python train.py --n_kv_head=16 --head_dim=32 --rope_fraction=0.25 --init_std_up=0.0296 --schedule="wsd" --decay_shape="linear" --batch_tokens=65536
Below are experts of layer 3 (counted from 0) of a mixture-of-experts language model. Rows are named router (the router's row for the expert), up (a neuron's input weights, with its number), down (a neuron's output weights, with its number) and show model dimensions 0-255. Each number is 128 + 24 x the weight over its row's rms, rounded and kept within 0 to 255.
Before each expert's rows: "raises" lists some tokens whose logits its average output raises strongly, later layers aside; "comes before" lists some tokens at least twice as common just after its tokens as in all text. This comes from a sample of Wikipedia text that the model never trained on. Tokens count by the router's weight.

# expert 51
raises: " (", " ", "'", ";", " in", " –"
comes before: " of", " and", " of the", ".", " in", ","
router [ 95 115 137 126 110 142 137 142 188 107 104 108 111 114 104 120 161 122 150 106 153 106 142 173 140  93 126 133 128 130 123 133 117 105 184  97 128 104 113 113 104 139 107 117 158  84 162 123 132  93 132 168 111  85 142 124 109  96 125 145 134  86 120  97 156 130 134  98  99 126 136 142 175 157 140 127 137 150 114 138 100 115 114 118 130 125  94 110 116 124 198 171  95 121 121 120 128 202 134 125 129 105 125 124 113 130 127 129 134 109 169 136 122 139 124 146  86 130 170 111 130 123 141 117 139 119 130 131 141 140 109 158 155 168 140 126 139 106 167 155 137 160 122 133  95 116 101 127 168 157 154 151 146 102 175 121 125 121 112 120 108 170 149 103 106 109 154 118 171 110 119 103 138 126 107  99  94 185 139 154 119 105 124 132 157 120 121 141 149  81  81 138 159 124 136 103 139 119 120 169 167 163 180 143 124 153 138 110 153 135 136 138 183 139 117 137 129 105 159 126  78 161 123 136 159 117 130 144 124 105 129 106 140 120 122  99 128 164 127 145  98 150 164 145  91  42 156 129 111  85  94 138 109 151 108 140]
up4 [134 145 103 136 158 128 127 133 138  88 131 117 149 141 182 105 153  98 119 109 113 108 107 110 112 108 156  83 104 130 118  80 103 106 146 149 134 121 157 104 143 132 125 150 129 116 140 133 171  79 113 170 148 120  99 120 131 158 119 111 162 152 218 107 167 141 133 140  96 121 150 111  96 135 159 111 168 188 132 120  88 111 146 101 104 138 123 125 109 112 178 137 113 124 142 128 158 126 131 121 153 142 173 162 113 134 113 136 115 117 122 129 146 102 151 108 128 113 147 119 101  88 131 111 136 178 136 141 147 111 124 115 128 121 156 101 142  93 110 152 119 158 151 142 138 130 135  78 126 126 142 102 136 102 158  62  99 152 121 120 130 135 129 155 107 146 146 101 125 154 147 110 153 142 174 124 138 154 134 141 141 168 121 129 139 123  91  96 101 104  96  98 162 140 148 159 132  86 118 139 108 143 134 108 144 137  92 111 122 152 123 118 171 126 116 114 108 110 200 117 124 108 101 115 168 128 119  94 133 107  99 146 174  87 144 142 135 150 145 114 104  90 157  87 127 110  70  82 112  97 116 135 123 130 141 160]
down4 [129 118 162 133 146 100  97 168 102 127 111 177 142 135 128 136 131 102 142 128 115  96  94 140 116 110 123 153 103 138 128 105 111 116  87 149 116 155 127 100 140 125 129 125 125 127 116 138  99 107 102 138 189 125 142 117 113 163 140 137 144 145 129 155 134 166 128 142 126 174 137 141 130 108 135 141 139 130 156  61 102 146 139 162  88 108 114 110 140 150 115 122 132 121 105 125 109 183 150 144 110 159 159 103 151  95 152 145 141 140 158 152 139 136 122 134 136  96 126 136 118 142 127 125 144  93 126  93 151 107  91 160 129 110 105 139 147  96 151 174  96 147 136 128 122 117 113  83 132 134 143 120 140 182 126 116  74 117 125 172 131 113 122 126 119 142 160 125 124 129 126 194 115 112 183 103 161 172 114 119 144 120 134 116 140 100 120 145 132 133 141 119 143  98 113 143 120 139 110 117 123  67 134 115 170 122 119 171 116 176 137  96 127 103 156  78 150  99 140 107  86 183 114 164 126 105  96 155 138 156 141 112 144 113 117  92  84  95 106 139 141 128 155  87 157  77 150 114 116 141 136 112 125  79  66 180]
up5 [166 132 101 143 106 138 136 131 108 135 125 111 100 175 123 144 139 114 125 127 143 105 104 109 115  74 113 143 165 135  88 136 137 161 119 126 123 118 181 147 100 117  64  96 108 130 134 140 125 151 117 162  91 127 127 123 150 156 140 106 159 138 152  85 103 134  89 135 122 141 175 123 143 122  95 111 101 135 109 150 125  83 120 147 109 128 139 116 102 112 127 102 131 130 128 124 149 145 101 135 116 136 143 103 169 141 118 144  98 112 136 106  82 128 132 105 102  89 122 126 109 116 129 115 141 133 161 144 118 102 135 168 122 186  92 109 152  99 128 139 126 119 115  79 148 159 146 140 145 148 142 164 159  93 115 117  96 181 135 101 109 117 134 181 120 147 155  95 136  94 136 138 105 117 106  75 113  78 129 129 104 165 154  85 197 132 145 142 172 135 154 160 103 154 103 106 135 124 182 113 124 139 133 134 131 104 190 156 133 114  95 149 110 146 154 153 169 117 119 121 104 151 152 132 127 145 117 134 127 176 166 160 116 123 157  82 141 113 137 104 121 119 136 125 146 130 142 128 111 133  78  83 148 156 154 153]
down5 [146 131 148 176 159 136 156 135 114 105 120 102  75 156 125 104  87 121 132 158 163 118 124 135 152 140 159 143 101 125 138  97 143 140 103  79 143 101  75 112  72 147  96 106  76 106 133 149 119 141  80 103 142 161 153 118 137 147 106 167 108 137 132 132 127 147 132  93 123 124 143 140 119  87 114 114 173 116 147 162 143 109 109 134 143  79 101 142  90 116 123 129 129 167 160 146 134 142 131 139 117 172 114 158  95 109 126 102  91 123 132  80 110 119 122 166 115 173  95 151 118 130 149 132  97  86 160 115 121 127 138 128 145 155  94 150 105 144 119 165 144  63 148 111 101  87 156 115 156 164 160 145 130 153 133 121 115 164 118  96 108 152 139  99 119 136 114 157 159 135 128 129 142 102 143 122 159 123 156 146  93 147 141  66 110 116 147 140 132 169 113  99 150 119 128 132 118 142 147 182 118 118 143 116 126 135 102 165 113 129 130 170 134 128 134  85 118 131 132 158 142 158 158 108 148 137 147 126 113 133 149 141 107  80 148  94 117 105 112 158 144 132  97 153 137 100 167 153 123 119 147  91 136 126  75 140]
up6 [126 119 119 122 101 116 124 119 114 144 110 151 132 148 136 151  86 146 119 171 151 119 147 103  96 114 108 118 139  88  94 127 141 149 132 131 149 132 142  93 109  99 156  84 170 134 162 154  95  94 151 146 111 152 128  99 127 155 109 120 133 153 180 125 152  84  68 151 176  98 144 130 129 139 117  63  85 117 132 138 128 139 123 121 134 119 137 111 141 152 121 122 148 153  93 123 142  88 135  99 117 121 127 159  96  86 117  99 119 142 132 112 121 159 124  93  96 145 132 152 138 136 111 115 157 141  86 140 118 124 129  99 177 132 123 108 140  95 101 116  78 141 130 175 135 112 144  82 116 153 115  97 124 115 149 128 152 121 161  92 165  88 168 138  86 110 136 138 164 106 135 144 101 157 155 142 189 126  75 156 117 113 144 166 107 134 134 163  92 163 133  91 107 118 115 171 161 144  79 111 161 142 132 131 135 109 141 151 105 118 177  72 101 123 122 128 114 136 156 199 142 129 129 154 119 128 120 145 133 121 144 147 157 127 142  91 139 152 127 124 105 126 132 113 121 133 165 118 130 144 105 103 131  91 131 140]
down6 [141 107  94 169 141 116 148 161 126 107 129 134 130 121 129 123 131 122 155 144 110  87 141 130 147 136 178 157 139 175 151 164 120  76 138 156 118 140  78 116 119 135  77 103 119 115  90 150 161 136 129 124 101  99 117 110 132 127 122 121 118 132  87  94 137 136 145  96  85 140 131 127 159 105 113 151 166 134 129  78 116 112 100 144 157 134 122 154 133  65 151 164  97  94 136 114 120 187 112 146 132 135 163 123 157 162 161 143 172 125 146 142 142 130  96 150 154 120 146  89 106 133 112  93 108 123 152 127 123 116 125 133 115 119 160 151 110 147 132 187 119 110  96 112  97 179 157 140 115 172 130 101 156 136 118 135 109 158 128 145 123 110  86 130 122 122 155  78  90 139 108 115 110  89 131 146  80 117 164  77 144 139 130 148 113 154 155  85 138 112 147 113 170 134 131  90 105 118 158 149 115  89 109 146 168 105 125 140 111 162 109 140 155 151 163 121 156 123 164 123 107 158 108 140 176 148 102 102  97 153 139 117  81 122 141 113 112 138 107 104 155 140 131  93 120 100 117 128 110 130 145 130 161 135 110 131]
up7 [158 130 159 160 156 163 136 114  62 149 106 102 164 137 105  81 103 140 134 105 112 164  90 120 130 163  83 121 149 129 184 109 129 124 119 143 107 197 145 147 106 140 160 109 121 109 114 148 106 122 133 123 126 161 117 127 157 134 128 129 103 119  74 107  99 131 149 109 108 107 147 104 141 110 110 130 119 130 134 109 137  90 112 109 114 155 119 163 110 114 121 156 127 144 126 172 135 175 116  90 142 179 106 105 108 165 114 111 114 122 125 138 119 128 159 132 138 107 139 117 109 164 166  93 131 139 153 132  81 121 158 112  95 154 148 117 148 123 135 121 177 126 134 159 131 116 132 116 108 106 125 105 186 123 139 102 129 130 132 118 168 131 149 143 140 137 139 127 120 170  93 151 108  96 120 139 112  96 153 122 144 150 166 113 139 120 105 135 194 114  89 167 156 129 132 136 148 140 174  95 113 127  95 132  62 152 139 124 153 117 125 118 123 120 102 116 117 147 130 126 113 156 132 110 157 116 118 124 130 141 114 151 174 108  74 128 172 102 115 126 127 132  85  74 150 153 127 112 117 145 185 165  93 129 101 110]
down7 [161 125 159  95 164  97 138 158 143 144 149 111 135 132 115 119 142 118 127 121 157 113 129 110 143 164 111 128 130 131 106 113 151  85 140 110 116  94 118 153  94 119 117 133 109 117 135 127 137 137 128 145 104 132 129 103 135 151 130  62 108 164 157 126 109 129 136 140  81  58  93 136 102 164 153 130 126 129 183 126 120 125 126 103 111 127 111 146 112 108 119 134 124 156 162 152 123 145 110 134 122  91 153  96 137 105  97 173 136 141 120 136 142 149 114 178 113 140 186 142 130 143 166 163 139 128 116 103 188 127 132 115 116 127 128 150 116 143  95 154 101 126 106 158  76 170 149 139 132 145 161 128 109 126 110 102 107 152 140 134  83 127 133 124 147  72 125 138 154 128 125 110  82 172 165 152 177 106 101 133 136 148 102 126 150  95 155 115  93 151 135 132 154 105 109 119  99  90 112 116 127 127 121 159  98 106  83 126 124  97  93 107 134 169 163  80 142 145 102 121 137 132  69  97 120 131 154 128 118  82 137 147 132 110 150  91 125 172 102 165 133 109 200 129 154 153 151 120 123 123 150 160 112 139 135 144]

# expert 105
raises: "===", "The", "\"", "Is", "O", "I"
comes before: "The", "\n\n", "\n", "=", "===", "=="
router [130 129 151 121 131 132 127 153 134 110  89 115 136 154 125 147 129 130 170 115 147 121 112 131 137  83  76 145 148 121 134 144 149  81 171 110 141 103 152 134  96  66 112  60 104 133 148 122 133 104 132 142 143 133 144 132  98  93 126 126 130  89 125 112 145 128 157 120 110  66 134  82 133 131  92 143 129 150 122 153 124 172  97  72  80 144  97 128  53 137 164 113 127 164 135 128 133 126 142  77 112 118 103  74 123  83 147 122 154 141 145 189 118 137 131 132 109 130 155 101 139 152 165  92 126 139 146 130  74 122 156 141 149 169 122 126 132 148 128 136 195 131 151 161 130 137 135 106 148 116 140 155 118 118 122 154 117 166 123 147 108 114 142 134 122 106 135 117 167 141  85 127 152 112 146  98 121 118 141 124 118 123 103 102 141 132 120 136 173 103 138 142 145 130 133 136 134 107  93 186 149 126 131 122 128 143 100 125 129 124 128 182 116 120 105 137 119  73 135 124 105 136 173 108 167 156 103 126 135 129 133 125 159  85 126 137 127 138 123 153 119 125 171 162 126 119 149 134  80  85 120  80 127 143 127 143]
up0 [117 122 141 135 136 113 128 152 130 150 124 168 163 139 180  91 129 135  84 107 114 116 121  83 115 114 134 129 139 114 144 110  77 133 121 124 118 105 112 111 127 139 142  99  99 122 154 148 150 139  97 133 164 160  99 173 140 139 162 151 111  77 119 156  87 120 111 123 145 121 130 146 149 152 133 113 131 128 118 144  86  72 129 144 116 144 138 130 137  99 117 131 141 141 130 128 116 130 158 116 163 123 131 107 113 109 104  98 158 131 147 141 155 102 130 113 113 145 153 161 125 121 204 123 149 126 121 155 114 139 151 108 120 157 194 136 112 110 111 101 189 121 126  74 132 127 154  85 136 120 175 102 114 104 139 118 136 114 103 110 118 125 114 141 100  85 155  81 153  88  94 144 124 127 122 117 126  95  91 148 138 118 147 143 150 157 121 135 118 132 138 153 129 134 172 123 109 185 107  91 118  72 144 139 186  86 137 105 141 122 116 109 118 101 128 147  74 110 165 162 127 169 125 120  92 133 126 159 120 131 166 157 147  96 110 170 104 134 131 132 104 122 127 119 122 122 152 198 105 111 123 146 169 109 107 164]
down0 [134 142 159  69 146 165 137  82  97 148  91 141 145 113  86  91 120 148 165 113 115  97 139 126 147 125 108 145 139 159 118 107  96 150 107 123 104 140 153 167 100 106 112 125 114 163  86 119 128 144 146 142 193 160 167 132 188 119 130 126 144 107  77 160 131 127 123 146 116 126  76  65 110 141 147 102  83  95 117 123 115 158 130 106 152 102 143 151  95 145 150 116  98 112 124 124 160 137 139 116 107 105 152 142  78  95 132 140 161 156 139 111 132 108 117 170 166 131 100 164 120 143 168 132 159 110 132 138 130 118 160 152 125  97 163 113 150 138 132 141 184 143 104 151 150 151 139 147 121 127 161 114 141 119 129  87 130 101 126 159 116 116 147 136 102 112 143 134 111 115  97 109 117 129  90 186 173 119 117 112 150 142  72  94 145 106 116 152 115  81 115 116 110 141  95 113 161 115  96 142 144 129 134 143 137  84 117 159 141 143 123 121 137 158 152 109 116 128 134 181  99 127 154  90 156 127 132 107 148 123 104 125 134 128 118 123 126 135 141 127  89 166 128 156 129 136 125 107  99 136 146 130  94 110 171 106]
up1 [115 159 148 124 128 114 117 137 105 166 127  80 167 103 101 202 121 121 146 137 150 126 120 119 127 121 139 126  98 115 138 132 173 136 137 114 113 129  94 188 100 163 108  83 126 122 113 193  81 158 104 116 131 138 100 118 125 154 139  90 176 130 129  99 144 140 147 110 126  64  86 113 137 155 152 103 153 112  82 124 128 155 128 138 104 108 167 107 131  95 120  95 170 127 125 165 112 161 111 152 150 124 141 116 177 134 149 107 151 160 124 185 136 122 144 122 145 161 124 115 118 135  85 143 139 163 108  90 141 143 105 150 119 135 125 119 153 132 174 156 142 129 120 122 131 112 132 134 151 126 126 145 118 100 134 126 159 159 124 117 154 127 121 177 106 141 121 129  41 126 122 130 132 118 111 138 156 126 101 114  80 107 124  81 103 128 150  93 125 173 118 119 130 135 122 133 170  72 117 104 144  96 150 126 114 162 115 149 121 144  90 153  86 119 119 140 148 119 122 121  97 124  89  91 117 130 138 134 105 103 140 121 137 116 182 100 140 123 160 151 106 105 125 167 125 126 131 136 118  96 144 102 111 118 131 152]
down1 [127  84 131 144 137 109 119 122 161 111 139 168 125 146 144  75  96 134 146 103 142 103 131 111 120 124 128  79 169 124 152 146 116 133 155 169 139 138 122 170 124 118 127 166 101 165 143 109 128 127 124 156  89  98 141 157 139 152 104 131 149 138 182 126 119 148  84 135  97 118 151 125 141  70 135 121  86 165 128 120 119 100 116 136 128 134 123 158 119 123 123 121  90 174 188 133 112 164 118 102 127  79 105 131  98 148 144 106 141 141 115 147 120 114 128 172 104 128 101 110 139 102 174 152 137 118 131 159 106 139 117 114 135 129 107 131 143 103 151  97 151 127 104 132 148  98 117 168 115 102 177 156 142 147  85  98  93 131 138 119 123 147 140 101  95  87 133 103  82 125 163 118  84 133 109  97 174 106 109  79 159 133 148 113 134 110 156 167  87 106 120  80 157 129 163 116 128 132 146 160 137 123  83 121 138 156 123 151 126 128 156  98 184 138 135 137 145 141 117 114 125 179 167 119 152 152 116 103 160 120 120 114 102 127 107 117 107  95 110 100 121 147 128 107 114  99 126 149 111 122 156 134 159 164 168 166]
up2 [149 127 129 173 114 134 188 156 117 125 120 125 164 169 136 115 116 128 118 102 141 120 122 150 106 129  95 165  94 157 128 149 134 128  99 165 116 109 105 131 106 110 128 120 107 128 121  96 145 113 122  97 104 166 121 132 123 140 203 114 137 147 127 100 114 112 124 108  91 121 102 100  89 127 135 157 108 111 127 117 119 128 111 126 141 116 102 107 129 110 139 164 119 160 147 162 107 131 133  91 150 138 132 125 137 124 154 138 137 118 136 145 159 120 138  82 138 158 128 164 116 165 142  97 121  99 132 133 109  99 175 143  86 127  90 161 108 118 121  70 125 152  49 115 138  97 154 116 140 134 116 150 129 156 136 174 154 171 138 126  89 138 123  97 120 157 118 119  81 149 154 145 106 100 131 130 107 134 145  98 150  81 120 109 100  96  75 106 136 108 106 152 106 126 138  99 144 119 124 168  88 141 133 146 107 182 100 155 123 186 104 148 116 112 138 162 134 156 146 115 107 132 156 152 161 130 162 123 177 130 119 163 137 145 126 143 122 110 125 107  63 154 105 168 156 182 138 141 131 128 143 108 104 141 150 143]
down2 [135 107  94  93 131 145  88 129 139 147  99 116  81 124 113 119 155 187 124 124 158 139 138 148 165 104  77 132 169  83  96 142 144 118 104 129  87 128 160  82  93 134 120 130 127 127 118 161 118 183  91 134 159 134 101 137 109 139 103 109 141 112 136  81 147 109 101 151 129 119 137 122 123 139 150 112  62 165 112  85 135 154  79 137 125 131 116  72 111 123 155 121 120 125 150 155 132 137 145  89 119 142 151  91  91 119 137 102 138 158 133 127 117 135 145 153 135 107 154 110 153 110 132 113 108 130 135 117 106 136 113 130 106 110 139  94 145 135 147 139 155 105  86 117 102 160 116 121 102 116  79 118 148 134 162 114 148 126 141 174 158 144 150 168 146 179 152 138 114 148 138 108 101 159 122  97 151 112 110 157 146 122 130 136 129 118 154 110 156 157 143 120 128 133 133 113 144 108 111 139 178 138 125  95 153 125 146 147 164 104 185 144  95 116 124 106 128 102 132 106 117 130 146 121 130 159  58 157 173 148 150 143 169 123 156 118  83 107 127  79 135 160 143 108 158 111 134 143 110 172 153 139 143 150 103  95]
up3 [117 162 105 114 150 163 122 126 159  98 132 190  53 120  96 186 149 124 114 158 160 135 126 162 100 165 100  90 103 132 161  97 128  85 120 169 159 110 142 142 130 100 152 124 137 144 119 142 108 137 120 121 120 136 131 137 121 116 176  98 116 153 109 133 129 127  98 102  93  96 103 129 167 153 112 146 101 156 159 174 143 122 132 120  78 121  95  77 144 127 111 105 159 128 155 152 121 162 142 150 101 161  99 102 148 120 142 146 144  99 128 111  88 112 137 151 149 125  92 119 174 170 142 121 126 115 144 114 134  99 133 107 104 131 123 121 119 147  89 125 159 136 127 162 150 154 108 157 131 164 154 103 148 102 117 149 107 102 119 121 185 122 139 109 164 123  96 123 104  94 152 141 112 110 158 101 118 147 126 153 109 113 109 140 170 146 119 126  98 145 109 139 128 129  93 101 167  87 168 156 167 123 101 113 131 105 144 116 146 163 140 156 122 135  90 146 124 113 123 120  84 130 139 169 124 124 122 141 159 150 135 114 103  90  82 160 124 141  94 148  93 133 154 115 142 120 137 131 104 122 154 107 118 165  95 112]
down3 [142 114 108 107 154  97 146 200 115 178 111  88 153 159 169 150 150 117 125 134 128 149 130 126 125 138  83 102  86 109 108 129 110 132  84 141 128 123 136 123 142 147 102 126  75  98 142 150 130 103 124 154 146  94  88 105 139  88 156 213 151 123 136 120 123 132 175 124 125  74 106 162 109  99 140 123 104 106 109 140 140 138 150  70 180 161 115 119 132 143 164 125 146 122 126 128 126 112 111  98  76 132 163 109 111 123 126 140 121 134 154 118 123 124 128  91 105  86 154 122 139 113  97 144 102 150 101 132 141 100 116 146 130 147 165 124 136 138 123 136 124 125 182 125 105 119 110 130 144 141 146 139 153 115 145 118 157 130 107 140  96 119 179 150 143 155 109  81 141 143 174 132 112 158 147  91 126 122 146 147 132 168 133 168  97 134 156 129 132 104 162 114 108  91  91 126 152  68 169 119 113 137 124 133 139 137 125 139 120 147  76 105 171 115 138  99 116 129 140 109 115 138 158 157 112 118 186 121 154 102 121 128 146 134 146 166 120 153 108 132 131 147 119 160 125 111  91  96 140  94 115  98 138 122 120 112]

# expert 5
raises: " The first", " Their", " Members", " However,", " In the ", " Later"
comes before: "\n\n", " The", " He", " In ", " In", " This"
router [ 88  77 136 139  99 115 131 151 127 131 107  81  87 133 145 134 171 125 127 145 139  93 136 148 147 100 101 137 138  92 147 130 128 101 173 105 122 111 150  89  77 110 133  89 136 109 130 108 133 120 125 133 141 128 140 146  87 138 130 149 145 142 131 121 143 136 121 115 102 119 133  94 157 175 100 173 140 164 101 153 120 152 135 125 115 126 133  80 107 128 155 131 144 171 123 123 162 131 127 118 127 127  53  90  69  99  91 124 115 113 127 169 119 126 134 141 134 173 152 121 147 110 117  94 143 164 120 126 126 173 124 143 140 161 170 154 125 118 143 116 168 123 143 177  99 162 114 116 154 116 151 124 141 118 130 182 107 137 137  77 142 139 125  97 134  83 136 132 129 127 109  74 184 111 113 121 121 172 121 128 104 110  53 118 119 133  87 137 137 125 119 142 144 132 129 121 145 128 124 141 119 155 163 144 127 127 109  92 146 113 157 117 128 136  89 127 130 124 142 136 122 128 110  60 170 128  86 131 137 115 122 122 129 114 145 105 122 162  95 155  86 174 143 171 125 128 144 158 132 111 119 123 125 145  67 142]
up4 [ 99 133 104 116 129 138 134 103 121 107 150 143 133 112 133 127 105 126 131  97 153 159 151 126  68 141 117 118 127 154  90 117 131  55 152 156 141 169 110 140 133  92 138 144 135 105 135 151 119 144 119 101 150 152  99  92 125 119 143 140 147 128 122 163 118 113 101 105  92 128 109 164  78 102 122 104 154  87 158 151 107 122 126 101 139 130 139 109 128 124 122 126 115 118 153 144 149 138 150 146 139 132 129 109 160 132 139 149 128 170 124 150 166 158 121 123 112 103 115 112 113  86 164 135  86 145 123 138 119  64 142 130 145 144 138 119 161  98 108 105 146  98 174 115 137 122 176  89 107 135  79  63 146 109 131 103 156 132 150 174 143  87 122 147 144 120 159 132 180 151 127 145 123 162 130 117 132 105 190 176 102  86 125 130 130 120 140 149 144 136 142 141 110  82 143 109 103 114 103 125 148 108  83 127 127 130 117 137 113  87 172 108 157  97  92 125 120  98  65  70 135 144 150 118 135 136 133 133 159 138 151 140 136 139 150 185 144 145 151 143 134 140 163 131 100 137 125 132  88 134 142 123 114 136 184 131]
down4 [150  94 131 121 118 130 120 126 128 105 116 107 135 127 108 132  93 141 117 166 102 106 111 153 124 131 161 150 168 117 147 147 122 127  98 129 104 108 116 129 117 158  85 133 134 176 142 160 122 121 152 131  75 122 137 130  82 157 110 105 130 117 179 118 118 142 128 153 172 161 171 158 125 144 125 133 124 150 111 129  88  99 125 146 101 128 139 168 113 161 130 140 108 122 100 135 127 133 174  98 133 134 144 167 136 119 106  94 119 135 145 111 102 111 124 137 120 153 148  97 121 183 100 103 197 148 137 126 143 131 160 142 129 150 106 121  92 125  97 143 115 164 113 110 157 117  72 135 174 131 156 120  94 156 126 151 135 127 101 141 158 137 138 102 110 115 117 158  99 160 136 103  96  51 135 139 108 162 134 113 181 133  90 128 130  99  97  98 122 110 139 129 119 156 105 116 156 140 162 120  80 171 176 156 123 117 126  81 130 150 116 111  99 124 146 130 126 170 149 151 114  91  90 145 104 159 159 125 121 107 126 114 125 145 108  78 135 154  81 153 135  97 126 125 105  72 120 140 158 154 132 115 141 136 110 173]
up5 [127  80 139 124  99 133 114 137  93 144 166 124 100 143 154 113 172  97  75 144 110 117 114 152 115 122 170 117 130 104 135 101 138 100 118 157 124 104 112 152 136 142  70 137 133 102 105 105 136 141 112 139 118 134 113 147 108 100  85 123 147 145 124 105 145 139 144 122  89 141 163 121 129 125 155 137 127 162 103 123 155 134 115 111 100 127 123 118 100  95 210 140 121 146 109  90 126 111 126 114 157 111 182 139 141 143 112 146 143  88 152 137 109 143 149 140 184 142  96  85 167 115 116 107 176 153 153 130 155 132  99 128 149 139 171 110 111 115 140 108  85 113 127  86  96 166 125 109 129 124 164 143  86 136 144 148 129 157  71 174 143 156  98 131 105 144 144 150 129 113 125 133 105  99 130 139 136 123 150  87  82 173 101 128 150 128 133 110 160  91 122 165  97 131  96 147 159 103 117 154 127 123 108 100  75 119 126 146 149 142 163 139 115 155 138  89 140 136 137 127 158 109 113 111 144 134 190 158 140 135  94 116 117 129 140 157 112 118 141 152 141 183 136  93 167 129 123 128 119 148 131 132 105 180 121 137]
down5 [184 137 116  84 164 153 146 115 153 125 104  82 147 138 147 105 126 136 186 100 156 183 126 165 101 107 138 134 108 139 114 184 150 142  99 136 168 128 110 107 125 123 132 131 166 134 134 155 122 133 153 100  70 124 116 145 138 141 131 146 111 123 105 180  98 130 106 108 106 129 114 121  93 132 128 117 116 105 199 116 132  98 111 192 143 149 115 137 118 119 121 148 131 128  78 118 119 115 132 153 154 142 102 136 180 127 108  99 116 127 136 123 125 118 123  96 114 111 179 125 116  86 134 104 119 102  95 151 121 122 105 123 124 122 153 148 167 147 104 162 115 134 127 139 116 115 153 151  95 161 122 151 147 115  60 112 124 129 110 177 127 142  71 103 124 142 142 151 123  99 142 107  91 156 137 119 137 113 158 116 196 130 151 198 132 123 103 130 134 142 110 120 127 135 139 117 102 164 129 162 158  98  84 158 130 142 119  98 122 151 107 105 149  78 100 161 119 115 134 132 109 162 119 112 106 110 125 125 143 121  96 144 131 126  97 139 104 152 162  97 149  97 128 138 142 141 110 124 166 124  91 131 149 115 135 106]
up6 [124 115 166 151 106 124 141  88 175  83 130 101 149 148 159  89 145 124  66 157 125 149 132 164 135 148 144 160 123 102 143 109 122 198 152 103 125 125 130 128 136 118  96 119 181 131 101 169 142 158 122 149 123 118 131 134 143 122 128 130 147 117 132 107 113 122 146 137  82 144 111 106  76 168 134 128  87 165 139 170 110 141 128 145 117 103 131  78 149 132  58 109 113 135 132 101 124 136 125 103  98 168 124 159 157 139 129 171 139 136 146 183 149 125 139 131 169 154 136 113 176 121 121 123 104 171 115 129 123 150 116 149 159 114  99 126 139 142 141 128 148 107 139  95 116 141 123 126 123 112 156 170  92  91 128 113  89 112 117  59  94 155 121 159 135 102 132  96 146 112 119  85 145 148 118 119 131 104 111 149 120 152 113 139 118 123  83 121  82 115 143 110 131 165 109 113 186 110 131 122 162 129  97 115 142 150 116 104 117 162 121 128 127 138  99 143 100 109 139 137 134  73  62 110 121 140 143 159 111 120 109 136 136 147 121 173 160 143 108 144  89 128 103 109 136 108 127 136 130 109 120 135 141 140  86 142]
down6 [112 132 125  93 157 136 115 128  71 149 110 140 107 108 103 134 137 166 155 139 121  92 151 110 134 118 129 170 130 133 154 120 130  82 155 137 117 144 114 147 139  97 157 113 115 108 144 117 116 137 119 100 141 125 134 141 124 120 123 127 110 141 133 100 111 133 133 118 126 119 114 140 151 141 135 103 180 113 103 111 151 151  82 136  77 100 130 162 119  99 155 112 141  83 117 142 100 130  83 119 126  93 130  90 113 108 147 141 159 154 134 119 109 128 143 112 130 120 111  91 119 113 174 120 147 120 142 124 102 107 135 122 140 138 127 147 102 116 130 131 169 142 108 125 124 102 129 154 160 128 160 130 118 192 124 155 153 122 123 141 104 113 143 138 159 109 103 120 109 150 133 154 165  84 125  93 255 102 150 109 168 148 142 125 118 122 147 163 168 106 139 143 134  90 114 136 128 112 132 113 133 110 126 134 102 133 142 118 143 110 127 141 129 116 163 170 141  94 114 120 147 139 159 175 154 118 114  96 163  97 147 135 117 101 169 139  80 117 124 108 139 103 127 115 142 131 130 120 125 126 129 106 119 129 155 137]
up7 [101 134 160 145 107 139 156 151 143 127  90  64  97 131 119 112 165 116  95 138 163 138 141 161 164 164 151 140 130 114 140 116  97 152 114 104 103 119 129 134 125 148  85 109  86 144 105 132 149 102 149 140 122 143 128  95 126 105 128 121  94 105  96  98 138 144 145 113 139 137  81 113 125 147 126 133 119 140 134 139 117 106 108 136  90 165 111 107 135 182 137 137 152 119 109 142 135 163 122 113 147 142 146 118 165  92 125 147 140 116 128 164 175 123 131 127 161 102 165 147 149 103 174 101 104 154  78 133 146  76 103 152 137 111 120 141 153 116 137 101 137  89 132 115 111 167 145 126 125 110 181  99 112 101 145 163 153 129 122  82  71 134 151 109 146 101  90  75 170 102 152 161 127 130 142 118 146  99 126 193 137 121 131 111 130  95 124 129  92 104 159 149 144 166  93 116 143 114 121 136 147 144 108  81 176 127 112 147 146 150 159 131 151 145 112 121 121 104 110 145 136 122 168 102 170 141 141 118 111 173  65 120 136 113 123 170 102  97 133 120 164 132 121 113 131 117 152 137  79 140 116 129 156 119 142 125]
down7 [103 125 106 132 128 117 154 120 119 117 150 158 154  92 159 120 112 158 141 151 125 120 111 145 135  88  97 125 142 145 104 160  81 151 144 134 159 133 144 147 138 137 152 148 169 121 144 116 112 159  82 130 173 176 141 110 130 149 122  95  99  91 157 117 132  99  68 151 117 163 147 124 126 111  93 138  85 151 126  96 143 150  97 146 114  64 147 129 107  98 136 126  96 123 145 137 118 107 113  86 103 125 111 135 105 178 137 128 112 125 177 149  98 137 147 101 101 145 122  80  89 163 131  99 151 129 140  77 120 116 134 142  99 130 146 138 114 145 154 143 131 133 122 145 141 139  93 145 136 144 137 170 120 114 114 121 142 122 116 134 152 118 139 120 104 153 143 113 112 124 134  52 153 113 104 136 237 161 148  99 129 146 111 124 141 112 114 166 143 110 150  89 179 114 121 141 108 142 130 133 151 112 127 135  82 150 128 109  95 142  89 136 140 142 119 136 156 139 146 146 151 131  90 134  61 141 114 102 137 111 169 113 101 138 131 127 149 157 147 166 130 122 121 138 126 127  80 142 155 124 148 135 123 139 129  88]